Weights of a small mixture-of-experts language model, trained from scratch on English Wikipedia.
Size: width 512, 143M parameters.
Experts: 16 experts in each of 11 layers, 464 quick GELU neurons an expert, 1 pick a token, a sigmoid router.
Training: 538M tokens, 4106 steps.
Below are experts of layer 5 (counted from 0) of a mixture-of-experts language model. Rows are named router (the router's row for the expert), up (a neuron's input weights, with its number), down (a neuron's output weights, with its number) and show model dimensions 128-191. Each number is 128 + 24 x the weight over its row's rms, rounded and kept within 0 to 255. Numbers have three digits each.
After each expert's rows: a language model's description of what the expert responds to. This comes from a sample of Wikipedia text that the model never trained on.

# expert 0
router:127150120140110129119117099124092136125147105140134141072145144144147165115141147147142137116114131113175116144110165160108139123098140137125149135080127165147188083156114134115140108143110127
up0:130120138123124137130146119133146076113164087133094112096142133106151129130114133137155108138110163116140137158133137142135112095138106114142142132173146169097120171137099153106172124147139125
down0:148116142155147113136087147145156113115178143157122092094132104109111089128145157107180125163146119140129150157138116161095141098128154142136138133137117080113167180112130159143119163168110138
up1:115099121099135120133129130131091157092120110159168135145153141196130082096109164144141137130119084134144139195092089141112108114133135125092134107107089181154093124098109110159161107189149159
down1:163092150106151092165125134180089158113178112127147137097135107153121148109096159130123133121136096142145100140118131096147146114118153128181124094115120128107127156110134083153129113100130131
up2:085107142112129115125118080130075136096114170142094175136162165131090114158079110133135137115124117089120196152126161111136133152100094087150122131122118194152129117111109130149153133123151145
down2:128126107121110132178149150080175139143107144122112128125124115113135110118107115093134140138144106117127170106117167152127090131151128117078130112095148167134075092129129117113120118121108133
up3:105124099170152142161120089143130148106103121108120149111151109125157151154138161133177145114093143130166109104114070132142149156134120158107171109125155159123133133180145120090114144104103137
down3:148128151097126136135147115130097113157163104119134104124130135154136100097140111085087128149126099141090115113137167105122109128121115113157133153141121123124137107102143145172150103143139150
up4:137113120077133125152154152160145100129115091141163149111099107144119153131123146119154130115131120111160155167090163141120175159134096108123137163103081122155157117119162141112131062120139121
down4:114124145136155146094067113127139157125116122104093138124119111160110143083193157115095143145122155118116147105132135151125140099085119143180143107080172113105150132124162146163135169065142176
up5:135118149139079131123104122149105134127167079113121142125163134151110127070085116131123126185083144169187140167111079147140158077160122139128126143145147117077122134096118124156136092125135120
down5:126163095148136101101162141124147123105127165110162158093124156080114140135148155110091138126140095116063116142141092114151082144158144131071138176173112122111146120139102173148121166148137107
up6:117132121153101094121123124136147135153144131129109093094138118108089123112141127127128128165119131123167125144134147089146117112166086145142141131134096130101106125144121146152110087124109138
down6:135124115105142133144136139076127157096156110105168166103119161122157184192100121106159138131143095112139149101094134172126139132090131136123125143069129090126142110092107131096103156083137086
What it handles: Conjunctions and prepositions. Coordinating and prepositional function words such as and, of, to, with, into, through, which link noun phrases or verb phrases in running prose.

# expert 5
router:121167092115109138126130113125097133105108134104105098153174138108151157088091160152157125119103130129138139114132192136169168091127118115132144133091122140118161084113125150100159129167163111
up0:143138132144118110143132183120134112094095151146101160107132193149099116086110145145188066142136152134127140134138130138166131145110136148086126085142126143118184166151148160133135096157118129
down0:130132115146130139124099106142112142154144130119135107165147095079181145102145134142113124135162114130158135094095149109130136126159128101182141124116152117172113099114139141136162124142146140
up1:138185196108136158107112147138145093155140087096115181122116186177102166113117128135167147143138128141118090151098157094120191121121110122171086115148118139107118156144141126131131142109095100
down1:134111082089135144153131124146117151092116147109160136143174122130149095162102096150129143144157115105154179107119116169097134089128075141101111180070133145119080116118132169110179120070165108
up2:115142134111129161115134096146119154125149144131126139100091187160099093153119113129149141156146145156116174160061114090096188132140126116114136133110154101172122098120152142109140126089128113
down2:151134152118104169150090089165165081113117146121165121116104106114124131101137121082137133106163151139103131114126132135118116161131153133168134139162151131124201133111146143094158165134088086
up3:121164081115113104134127129154139156126123108126126132107119122129123097148169111113120079132138154069071118141118104144136125166150105138220131136150095144098137157148112140120123139121114098
down3:128081082096164128179148151112139139112127136133128096108143138123111110130146147106136130115103097136118116097147131151174076131123118123085101154106113101142118150100146115133171135103095105
up4:104107127074131139140133105099129130114102140134142150136114164123146083134151185122146131127131155086153158142106096147132103107107120065156091185098122145165134119102158115114156094091131151
down4:134152146128136125101133112152130115160134149146124079151112101144135148100147136127133156107082095177103106084141156132138128097163124141122132068174137100115102154127100174141120124121122102
up5:136087104135139108158112118164113180144158142103112133123154170120110152046111140137127165136138118124122132137116148123134118096155100118181146135119115124116118066154111159094142115135140127
down5:123138137120131140118107127096125106063113183156144121121154088073147135131158121066165100118107163079131145140102130109122149125136133135131104139162112108159117123096123148158086163133129158
up6:127092133138081135123127145107094109092156113148119122130096125141140070162110128109081128119131154113086128134147112191120089130113146164112132070141152105127142109109178132181165144125113158
down6:141112130158154181152101148128098096152107110143118138156097098140089132142164101102147133146111116135108133106177112102148115134118114113144132109127115114122077146156110127115102117132120143
What it handles: Sentence-ending periods. Periods and closing parentheses ending a sentence or list item, often attached to the last word, such as school., organizations., 1791).

# expert 13
router:121085151110161117154098143123118120113166134141149098078154119125122150089105151130112106142134077142163173129132121146140147117146130096106119123077132134129142126154132187138126144142129114
up0:153152149078157052123126113133116091169134091145114102147093152174174107129160113123141129102185124098135155182144150126102134169120109121149131152123125137152129130153117156095124144097113123
down0:130184108131151174133103127113138122122122121144139111125108111134096145104133113108141106123159185093130121141124113142117106053129138127114137154147139115177156122083123171132108140123143146
up1:121072096110119120106174145122128121102113166099112131125154136064149119139113118115136136153122103124156094154154141148138135123101132164103127085118132136089124119131135139141150107113130143
down1:155138211111118132143101159114138130105119114134074130106160113132130141115159124169110145111143117137127086085149100120131105123159129149141136168184135119155119120103129145121060113108138158
up2:124105119160115116126093141167149096100126092121121110108139117090130110108146144118107074135132071128184133097110083098163152128170132134170135124122116087175097116131134143120149167094120114
down2:119148092125107149129106127135095181162106134110184181122103123123116114111119129123111157118121113122079160169160150134135103094136175080113133058155118168146148125135139139124105073129113176
up3:187128126121148116101143155112163119108156103171050115095182141111106095101078110156140142125144116105156135139126135140152138147158150143105138107122138131136116142159115154174178134156145162
down3:138133131159090156145110131109123132111120169107142076103185160097162137097163136144127181126148197115092129103126086122084121112110172126200096151129122139171115125089109148096119124101101128
up4:108121131101125141177081167125116101106185092089126146149125127131147127158116150109121184117091071178200174118104117119107096091131114121143104111165131132156127065089122161158107124119122091
down4:128111108145151109120097134114125070167085160114103144117116150086085134104152120147112104115155098098087128185155139134139136156138127147126170110104141134121146122143162101152120149127153124
up5:135131107127147134164130150112086124129137142122139135139131137114115094162114146098156094128147109083115085098143100127149112126153136067132138183165127126113147112189113138091104110128167113
down5:142097142132071156112141133127110177129135167093133100128157129123152157145102140151104140085089163148128131140143114091120088143084120123088149128125099155152136125125137124119104135138119128
up6:133126088109110122125077091132132114158131137164137088143112142112075124164152131137146097128153155137129115136110095151140104124130145115147157117127139127117121154144124141112124148147151144
down6:136117133092104133109138142108155152132121122160188124122131141143108148129101136100130115156184154128126168100147118064109107147116138121102117105123123111128163121116117149142121116136119110
What it handles: Possessives and heading marks. Possessive 's and plural apostrophes after nouns, such as people's, sports', and also == heading marks and some function words.

# expert 12
router:122108120123086141117137153135131137115120110144112117095135170120088145054110123150087125163111124125175125133116155144176163118147126104143117131084116155123106112128109102117166086121143109
up0:103134131080130073118130097133150120064142153176137105134065082191130122154105114144152145144121133164109165139115127115150095130127111131136109096097122117153095108137088122120128136109137135
down0:126099104128118137117137133142140168181108089132120152177176126126166122122115146122085093127143088102113150136154089131132155133163125100125125138142148096117145138121142118141126086145076145
up1:101101124138092108139167113141095116144116141095175126153155103104084145131129139150136126147133147082119128144074124174139149148111121132172135133120102148152112095137178150134140169131130167
down1:150163112098125169137138117132149167115118091129123125160124163134158144116112135128119122125155122120135157136146099145149099077110130133121143130118155094121113168123060099135111126118123135
up2:126128167151148094120118111128146175156145109124144094125121141129156166112133125197139078145127167108090138144094109113157082145099132162136119134106101167099126127144132105108139133132095100
down2:135161100139182176135137129123175136159133149141097127124119167137136149089102186087118167131121131157131082088141129129123141088138141128104116133133123098120125079107128136181144134088106144
up3:097088108134154139136112130068116092176148097134116100156074118130145118167129136153114152146090131111149112148105148109101126133107109114122126150143147088130096077102122116108136085179132104
down3:097154102154155090146140127101147093152149147138112104133155130133186101097172143104096156181096132123151159139143090121127145138172113140157155129155141102155092079107145119125104119074113174
up4:161134110129112103125135153118121126139153115109113111129153117150137134139110125190108126156179076131135109152148075195142121129149108146111097110130083133132097118132084119142106111140126147
down4:139132093123117104134106098150119141131144171167125091115151138105114094091121134088163077125119124125128089114126139162113150128065112060136128131123141135099138138153136125134151182150157135
up5:139094154134154084105111099088116119113152102138114130123135152084144099135118145140165113142143139093146148136161154150109112126109093127129126104093165125157141107133151144146094116085110121
down5:178115162136109145105135119121122121120123129118094134129192156118152159153121124106152125141122074158163127102138100121107085109088124097148130150114146139133153174145127178122101126156083175
up6:136116096137112108142137147125140128133153098126095126130133086095152125151088122186120158175097127124097112110111150099138145111111117128130117150093160144101131141125136156111136131058125104
down6:136102124092129144132111143089134161117103174104205115122120099125090128152150103058103147113132150128128096149137122127125125088173143140095126099179102132166144133133131106137104134145180140
What it handles: Head nouns after determiners. Common and institutional nouns heading noun phrases after the or a possessive, such as government, family, book, industry, groups, Council.

# expert 15
router:121124121169113130151094122137126114109094125111107124143148112122174128141158166078107108151150137111133146100136116142110123127120102108110132174171119139131101119117153136156136134125124097
up0:124121140122155141114144139166137168119137116125138050127173141119143082107141138129134142106075149102153088124125070169144149107112094127125103162113168099145162126170098131093152095106103133
down0:128116153146098176159137112121129091126127144100125161126130129131130122128125164120157145104144137087091171143142129099100154098114172107160141144120120138101124170102102148145118126116146089
up1:104127135116135178132155112127113105134113164165094099141145101115153124086104154094134095137106123144128163141083160120093147139098125190078134149118139137141165139118152096156130088135143133
down1:134091096151100089161157118114156110097079154106091094139145152096132156146135122163071132175127124131141112111150114056172100116119176048117142119107104141076144167188107097141143141115170087
up2:169109183157149080150130123137151118144138105136120104115100108133122132126111123140147114149122119101106124084125158153102057086135111121122097104085109117140179099111142151148079128110167087
down2:096147151126101109135148136101064135162089134116110124139163142104117136142107125129144098177135136133141138146118149082134082124092111140107150136136101136124107107151097098101146066137115114
up3:165132147158158133120132118113093148129142107171122117147113102132121091129155097136123158172116133113114175119168091127154127125112151140174107105144156125120142128098145151139114118176124092
down3:111102108134142135135139147124129088118139089143169151114158119105101149107123145166109107138111120129104141111112141136104148141126096140138145114103135126134154141130139142105138120131088142
up4:130148132133123119172174134081158096134137170180172145113127122099147113139176145147135141118157167100179110144135133152140164135150132110135082132119153147162091100103136142139101128147134086
down4:129123166087120147132114148131146128110098123087100098132160111126097139121099125079119104127175112097155130094137149125111144152122110135186134126129101136111150123120178096137146064128103140
up5:103143125133150104109153132109136072102175127126142122137165138133162096159133176151166096128132114132139128156115106168146130122117135126142161114150126144096143116140134109130122136130147147
down5:155134136097137148154072125147100140143141121159143137114110134117096164092138132125157152143122132135122133107124144111090125176107151102160135131095156189135134135127123115071168097135128170
up6:144082085143130152133115146127160163123100132083089157121175124103136095123128140137119137145125146146121108094118140125147112104120112148156083122115118126169132145134157137127207092136107113
down6:115134155131098119144115122131111077185143123155173096162130094121117162162123136143133113127124132113099145177135070126085130136150177073123147148121131111124149116133126117068108116158123123
What it handles: Music and film vocabulary. Words in music and film articles about releases, performers, awards and chart places, such as musical, debut, Best, number, instrumental.

# expert 4
router:122103136141087138154121155152115140117110080147137088115126136142117140130128161134117125140116111130145151127124114138091133118130104116124080137111116160131110116145138135104164113152143167
up0:168133102124110128212122100151157120124086099095088145126157169131137084171112140149158148182112101148113110161086131141159112135150144159126132147106112121103102148145085134122117138103130110
down0:115105147130105141120173121112159103079173117131084091101129133129137118133155132182143126132123123136117126134146098122106097136145123147161175129163127123151118125153131123176131119086101142
up1:113152131101087118127108078133099067174137159099096101109117133111169096171133133119154150115108114071097069135075150152098142066100162170199133170113162128139166136140114136117119125102074107
down1:189104086174144147117172108141143148116060129116119174146084163144117134103107111112141098164123123087128157151126119097117134122170133129123106088127119135111112122098129133134163115158115142
up2:154140161094131115101129129120075095089115138136117181118090124139090125139116130150137139112100142123110142105082166123125128134107148110106146125124125191159109131133155134119180125126135178
down2:120099103149158134126165094148191114154109150160120098147126095105148169149126132088104155143140134168131150150111092123106134108130102152143128099165124074127129119138119123141079098122132154
up3:127100130145139125136102146117106142149107142149168159133101089159121126113131131144109161123117130123111096095123139140129104133150104104151138123149090117145153138176106128145132132119123111
down3:163144165104095110106135163142127068113117127133137150143143147123100173140172145144108084114138122156159136077136141093098119136090163100126161152130155117151143123081152115066112134137117123
up4:150115071120101086143146116125130135134170116179101109114087124186130106141118126126107123146117138114155113138136129107182179161130140166140106123111161163140132098111163146099149102080107081
down4:085090156128176120136098099128106101101127133119130139136145093109118107150094118169105119153127150137132127137137132105139108147130094146102150157117129123152112085134097134145158143118115199
up5:157130081095144117141097143137105178122154131150130137156128155134120136161104125144139165139136149105139105123168094145090144118109129112150083087122130167125147163177092103146174114146121122
down5:113139146136069086106117159132142139156102123131155133135104112140160134161112138102141134149128133133118141103109141125127127133140126121148132102139088081118127143163135104160128107156109133
up6:144136133121105141128099142129079087093139125178167130141147143134119144153090121106131138135114112182155144164077131141117148105154136107193113142151117118102117087103134154133135131125083165
down6:089110127131183137122157106119166154102126139156083151066160109129081151096126123097108145186135137175150118091145104075156118105119146127130112127131145115131146133138102149098124085093143126
What it handles: Sports statistics vocabulary. Sports report and results-table tokens such as times, tackles, scored, rebound, touchdown, season, plus score dashes and table separators.